From a checkpoint of a small mixture-of-experts model trained on Wikipedia: vocabulary 8192.
Below are experts of layer 9 (counted from 0) of a mixture-of-experts language model. Rows are named router (the router's row for the expert) and show model dimensions 0-191. Each number is 128 + 24 x the weight over its row's rms, rounded and kept within 0 to 255.
Before each expert's rows: "comes after" lists some tokens at least twice as common just before its tokens as in all text. This comes from a sample of Wikipedia text that the model never trained on. Tokens count by the router's weight.

# expert 26
comes after: "1", "0", "9", " ", " |", "|"
router [165 133 119 168 141 116 200 143 144  98 128 157 103 100 104 152 128 164 133 111 125 129 120 132 150  53 145 136 106 145 117 169 108 120  88 120 112 101 112 180 165 164  91 156 101 138  84  68 157 110 142 116 155  89 100 141  94 138 117 146 113 188 109 134 154 136 115 114 112 113 116 117 119 128 149 167 154 128 169 151 145 108 158 110 142 138 116 113 122 136 128 143 139 139 163 130 158 130 150  77 128 116 139 136  99 126 106 131 123 141 101 128 125 153 131 124 102 109 135 154 113 104 116 145 145 157 140 133 140 144 141 150 110 101 109  90 145 127 121 133 151 124 112 112 143 141 161 115 174 171 138 104 134  83 139  99 131 172 119 154  90 154 122 122 107 116 158 122 134 107  78 167 144 135 120 100 143 134 141 133 109 142 161  53 111 136 131 145 140 114 138 110]

# expert 17
comes after: " of", ",", "'", " in", " with", " for"
router [138  80 158 116  63 141 149 153 119 110 128 133 135 143 142 159 133 142 119  97 177 121 123 130 142  73  94 153 141 100 122 144 142 103 107 113 116 127 120 158 121 108  90 108 130 123  74 107 123 170 102 125 143 149 145 104 111 101 139 130 114 144 120 159 186  85 154 135 105 184 133 106  97 159 153 162 148 148 197 114 135 143 132 141 132 140 142 170 114 125 114 141 137 135 166 126 144 135 134 117 152 123 129 141  93 102 141 133 102 129  79 111 120 144 120 126 157 128 106 159 138 131 130 153 155 170 131 137 132 144 129 114 111 126 169 131 125 105 168 117 131  97 131  78 139 130 131 104 174 141 145 127  99  87 150  85 120 114 125 109  74 141 151 162 121 127 138 140 147 122 156 147 162 122 135 136 133  89 168 113 111 155  82  94  86  94 103 113 139 112 163 139]

# expert 0
comes after: "==", "-", "|", "===", ":", " ("
router [134  98  92 126 103 144 143 131 113 146 123 147 135 123  84 100 134 129 138 133 151 108  94 106 159 141 128 161 141 110 123 145 112 123 101 144  76 111 137 142 113 151 128 115 152  92 105  86  91 136 121 124 143  83 134 184 132 144 141 124 130 136 102 132 135  89 122 130 108 134 130 125 136 126 127 131 112 157 145 141 107 113 133 100 147 134 121 122 103 140 136 151 150 115 202 113 167 106 132 121 115 115  92 106 122 109  88 182  90 114 106 122 124 126 151 119 126  78 142 173 171 173 140 126 113 169 107 190 125 186 130 139 132 116 143  93 128 122 111 104 113  98 121 144 106 131  99 138 166 117 153 112 146 128 179  76 116 117 171 168  95  93 127 156 154 105 152 173 157  91 137 138 123 153 149 105 107 125 159 144 131 167 123 127 138 157  84 146 163 149 141 118]

# expert 18
comes after: " ", " (", "1", " in", " on", ":"
router [109 153 114 156  99 179 139 171 117 146 144 137 121 140 103 142 143 191 121 109 141 131  93 175 106 125  96 146 115 110 138 135 117 141 147 161 112  99 118 143 108 175  56 153 138 126 132  64 136 138 152 166 162  95  79 149  90 118 151 131 109 125  99 140 104 136 132 104 127 130  92 140 127 125 139 107 132 127 151 100 163 127 177 133 126 179  93 133 118 100 143 158 133  92 106 100 147 130 129 140 144 161 130 142 137 157 101 118 106 127 112 141 107 105 140 130 148 120 172 148 124 120 105 145 106 127 127 107  96 138 176 143  77 154 143 102 140 133 132 134  95 151 140 120 141 104 142  94 162 106 166 127 142 105 163  94 144  88 149 134 127 131 154 133 121 147 130 163 155 131 146 165 114 134 129 128 153 121 156  70 113 175 148 106 110 100 124 110 148 130 159 112]

# expert 15
comes after: " |", ";", ":", ".", " /", "N"
router [103 167 166 137 123 163 151 143 151 103 131 158  91 133 119 149 107 121 132 109 140  96 130 133 138 116  96 127 122  85 156 143  88 103 117 107  98 151  89 139 132 125  70 145 114 114 108 131 136 154 109 130 158 117 138 129 125 156 189 113 102 158 129 156 142 121  93 127  76 122 140 129 153 122 156 153 111 156 164 115 152 121 158 106 173  97  66 118 159 139 132 124 155 128 135 140 160 118 127 122 119 156 113 129  96 116 136 129 115 108  47 158 130 153  99 135 130 107  90 179 137 134 139 152  89 136 109 143 152 152 164 158  86 140 140 141 143 115 129 115 124 121 105  91 135 115 115 141 176 124 160 144 164 128  92 133 119 159 104 130 139 133 157 153 121 174 139 142 137  97 109 145 136 128 132  82 166 113 148 145 107 109 114  85 113 135  77 104 140 137 159 146]

# expert 28
comes after: " ", "1", "3", "2", ".", "4"
router [138 123 161 167  96 133 153 134 132 169 126 161 110 108 127 119 140 106 125  64 154 110 123  79 117 141  95 111 123 127 185 119  91 112 139 134  99 132 119 123 123 117  79 125 172 108  54 117 161 143  96 120 130 114  92 136 170 149 151 129 135 169 137 125 149 100 124 133 119 177  93 117 108 139 154 112 118 129 148 160 169 160 183 161 130 127 155 107 155  88 124 152 166  97 112 142 184  93 114 116 109 120 107 147  94  99 110 119 128 125 116 161 100 157 112 117 118 127 117 129 134 152 137 123 119 136 123 134 109 134 181 136 114 136 118 137 125 102 140 166 129 112 143 118 140 134 142 167 177 138 116 135 112 124 146 127  92 132 118 103 131 172 170 142 153 128 164 130 124 128 128 158 112 111 123  75 174  93 161 139 120 105 135 123  91  98 144 143 147 116 148 154]

# expert 31
comes after: "0", "9", "1", "8", "2", "7"
router [102 142 183 176  86 158 168 146  84 138 162 139 142  75  99 140 129 141 122 119 141 113 120 140 106 111  85 142 143  90 177 155 122 109 111 105  91 110 139 141 118 133 132 146  96 146 125  76 139 138 148 129 101 104 118 133 126 140 111  93 124 142 154 126 136 121 108 126 114 143 114 155 123 132 168 168 106 138 137 152 165 119 175 161 165 114 129 150 152 137 133 142 148 111 144 114 158 119 135 146 129 152 123 129  66  96 166 138 156 114 136 118 138 156  78  86 125 158  96 148 136 120 152 142 101 162  93 142 129 142 129 143 133  61 126 163 126  88 161 118 106 124 107 129 113 111 124 137 146 118 108 147 157 139 141 107 122 139 148  90 105 112 149 132 123 135 170 106 136  74 139 185 121 116 155 139 150  97 130 106  98 169 104 120 112 126  93 129 106 120 144  89]

# expert 27
comes after: " the", " a", " The", "The", " his", " that"
router [123 110 139 209  92 117 105 114  88 157 129 146 132 127 137 150 107 130 113 103 143 137 150 142 135  96 128 144 128 134 122 152  91 112 105 146  61 147 126 150 161 142 133 128 126 140 133 134 130  99  98 158 162 101 123 131 105 128 130 132 167 126 148 130 138 134  69 112 104 125 145 157 117 124 154 170 166 126 147 144 148 151 133 109 116 112 126 190  75 134 138 134 127 121 144 127 166 133 152 108 139  98 110 122  90 146 148 154 109 173 109 151  72 169 109 169 169 113 129 129 205 140 138 165 119 135 118 165 124 144 143 105 154 156 119 106 130 133 129 156 156 107 110 107 161 154 104 114 125 119 158 127 142 146 134  99  85 149 108 147 137 125 158 135 109 168 145 133 152 136 134 138 175 117 126 109 132 101  98 107 110 109 151 105 133 144  78 112 173 146 150 140]

# expert 29
comes after: " |", "-", ":", ",", " \"", " of"
router [153 101  93 109 137 157 133 133 119 130 101 156 118 148 102 162 150 170 112 139 160 134 107 101 127  72 104 159  95 122 160 119  99 121 140 142 150 117  82 135 148 150  84 121 168 121 107 117 126 119 176 137 158 129 129 108  98 137 147 130 132 172 111 124 155 123  68  65 116 130 110  87 131 148 116 131 131 115 135 138 162 114 127 122 129 121 121 118 138 131 154 139 137 111 128 133 149 127 104 144 124 138 121 133 118  59 126 125 117 107 116 145  92 142 157 143 107  96 126 169 161 124 121 122 182 148  91 176 142 189 144 150 155 110 135 108 122 102 160 121  99 126 116  90 128 104 128 108 113 117 158 115  97 109 152 136  96 124 108  82  79 151 123 160 117 162 149 154 177 145 107 164 124 135 133 145 153 128 147 107 113 140 129 127 140 116  71  94 136  82 160 127]

# expert 30
comes after: "\n", " |", ")", "---|---|---|---|", "|", "=="
router [ 86 112 125 147 128 136 123 185 116 136 145 122  80  94 127 160 147 119 126 113 156 127 155 114 127 112  94 116 112 130 131 127  74 113 118 158 121 103 107 128 133 151 111 118  80 119  75 134 133 161 138 141 101  87 130 149  90 103 107 136 132 172 144 153 108 122  94 156 104 142 132 129 100 149 142 140 106 149 112 115 164 165 155 139 155 144 102 149 148 139 137 153 121 141 168 137 141  80 164 149 152 156 108 126 141  71 133 130 136 163  78 139 131 164 107 173 124  95 128 159 109 128 162 150 155 154  95 168 138 129 155 166 138 107 104  91 104 112 148 116 119 128  85 118  88 141 156 131 125 160 134  87  95 130 177  98 116 128 148 131 105 155 106 139 112 154 157 113 115  94 141 144 134 125 120  95 178 118 156 120 108 162 117 118 109 124 105 108 152 101 160 107]

# expert 12
comes after: ".", "\n", "==", " =", "s", "==="
router [118 124 136 166 116 126 154 158 135 102 149 157 147  96 113 114 122 172  92 115 116 102 155 111 125 126  96 154 132  98 161 137 125  60 151 126 115  81 110 130 116 107 164 140 135  89 125 120 157 120 128 125 147 103 129 161 110 130 160 143 108 170 104 150 126  71 103 116 125 104 130 106 110  94 140 139 102 153 159 110 160 112 138 145 150 124 100  84 100 118 134 122 170 141 135 112 145  86 115  99 156 116 140 130  91 147 127 131 140 123  86 147 148 147 100 155 144 108  96 101 122 147  92 142 125 121  80 158 105 132 143 142 146  97 104 111 136 121 119 116 150 102 149 137 154 131 139 132 194 110 155 149 121 134 159 115 137 109 136 104 123 112 149 124  99 113 106 189 181  98 128 144 181 107 152  81 126 114 125 143 107 108  95 100 134 157 110 118 165  71 148 123]

# expert 24
comes after: "2", "1", " ", "0", "|", "9"
router [101 144 131 128 127 166 158 152 112 143 150 126 105 111 152 157 105 142 139 117 138  91 107 146 116 124 137 144 152 132 173 120 113 155 132 107 146 138 123 135 115 140  80 113 133 131 121 149 169 174  92 143 157  88 115 137 142 144 147 159 125 178 107 131 130 128 128 110 104 157 101 105 143  95 132 132 109 142 168 137 111  99 147 137 182 141 109 150 108 127  91 109 140 137 138 135 131 127 124 137 134 141 108  69 110  78 119 158 131 137 138 116 155 194 156 126 125 127 141 178 124 155  82 151 150 125 137 133  71 155 164 135  92 114 129  81 143 118 151 120 163 130 160 124 101 130 163 123 140 111 126  95 147  89 134 157 114 127 167 146 144  92 129 138 121 136 127 141 137 107 134 129  98 114 157 157 165  85 136 137  42 150 164 119 159 127 111  90 135  79 141 119]

# expert 21
comes after: "\n", ")", "3", "4", "5", "6"
router [135 141 135 135 147 143 117 163 107 135 124 142  94  80 116 150 150 169 158  76 121 140 129 134 167  94 115 125 119 111 181 143 106 126 151 156 137 114  99 140 152 109  84 134 142 157 125 155 135 154 125 108 118 138 140 143 101 125 119 134 124 146 156 156 157 109 102 109  71 109 128 125 133 160 165 137 138 159 151 129 170 126 170 135 131 129 120 141 161 135 157 168 101  98 178 156 147 119 135 134 117 120 149 109 139 122 105 166 130 136  70 138 141 137 184 112 121 113 105 117 147 126  86 145 153 124 105 162 119 173 140 180 117 122 144 146 123 127 131  99  94 145 147  85 162 167 149 144 153 107 125  92 112 104 108 101 103 124 103  90 148 185 148 139 113 137 111 181 135 137 127 150  87 103 100  88 114  94 125 123 123 131 122 101 111  92 155  95 151 104 139 135]

# expert 3
comes after: "s", "4", "3", "6", "7", "5"
router [105 134 129 168 115 144 170 154 129 138  98 141  97 107 130 143 123 170 127  89 121 133 116 119 182 113  92 149 137  65 166 139  94 109 136 135 112 151  83 196 117 156 139 126  72 127 124 122 138 103 101 136 168 119 112 128 133 174 150 176 121 152 144 148 165 155 110 106 102 123 115 108 146 141 134 168 143 150 140 149 119 106 156 113 159 126 160 155 138 139 154 135 129 106 174 126 150  93 138  96 155 144 128 136  92 111 110 132 164 135  45 142 168 125 112 125 156 112 149 126 129 124  93 170  89  98 111 126 114 149 136 124  91 148 138 125 102 108 154 140 131 127 126 132 104 136 135 116 106 163 120 126 121 117 152 135 102 130 119  80 119 124 172 156  78 128 120 126 140 147 154 124 136 151 131 107 118  65 145 110 128 134 112 131 103 116 143  90 150 125 141 118]

# expert 20
comes after: " ", "1", "2", "3", "5", "4"
router [131 182 160 141 118 154 190 164 147 103 153 148 100  78 109 144 142 125 133  68 151 122 136 140 154  67 102 159  94 110 131 160  96  95 110 121 110 138  90 143 111 139  77 148 118 143 127  76 123 143 113 138 127 113 115 144 139 164 146 138 118 147 133 104 161 116 102 124 112 124 144 140 134 111 166 140 120 137 182 150 147 150 165 120 113 125 109 139 123 116  97 137 108 119 118 151 171 103 108 142 122 164 116 157  80  92  99 136 107 138 109 187 143 138 108 113 148 126  96 155 166 149 141 169 129 154 123 115 105 160 150 126 115 100 104 127 138 133 128 140 166 105 139 106 162 120 124 103 138 126 149 128  92 102 120 135 117 144 141 133 128 131 166 158 115 119 147 177 129 115 146 169 147 160 126 135 176  73 160 131 105 132 161 117 102 123 126 115 149 116 156 133]

# expert 8
comes after: " ", " a", " the", " and", " in", " to"
router [132 175 113 159 127 174 134 126 110 147 141 173 117 125 136 152 134 146 162 147 126 137  88  95 143 110 160 108  94  90 140 111 131  87 137 174 131  97  97 122 156 125  96 108 123  97 134 108 107 160 138 129 180 110 172 144 121 167 182 192 123 168 129 158 148 144  88 123 121 102 114  90  92 131 144 138 141 136 142 118 150 123 128 117 111 114 112 139 115 104 125 130 143 127 137 127 171 126 130  88 124 144 138 118  94 107 109 152 125 158  59  73 138 164 123 138 125  84 127 137 143 136 121 151 150 127 124 156 121 174 109 123 124 124 151  69 127  76 136 101 124 142 105  95 133 128 151 133 146 125 129 103 115 138 157 146 100 117 127 104 134 126 136 147  87 114 140 108 133 133 167 134 121 125 166 138 176 111 160 162 112  99  90 100  90 151  97 142 128 130 149 143]

# expert 13
comes after: "0", "°", "/", "″", "5", "3"
router [101 148 137 131 122 165 177 148 133  99 166 156 126 136 101 150  96 155 117  97 155 141 167 128 122  89 125 162  71 158 171 161  88 145 141 130  87  94  95 133  93 140 105 151  99  97 103 110 123 117 133 137 125 111  95 103 156 161 132 127 129 149  92 118 135 149 101  99  82 145 112 153 140 143 147 142 100 142 156 157 173 113 131 129 135 139 120 138 166 112 131 138 143 126 134 114 159  89 151 113  94 172 110 104  60  85 131 130 136 131 112 146 105 108 114 159 134 125 118 166 140 115 162 160 134 145 140 127 126 162 127 134  79 103 146 137 104  93 138 115 109 105 136 130 143 162 110 129 126 131 124 118 127 125 163  69 110 143 103 148 116 175 142 142 156 154 111 129 141 154 124 142  99  69 103 117 128  89 130 116 129 142 122  95 116 143 120 121 140 115 173 169]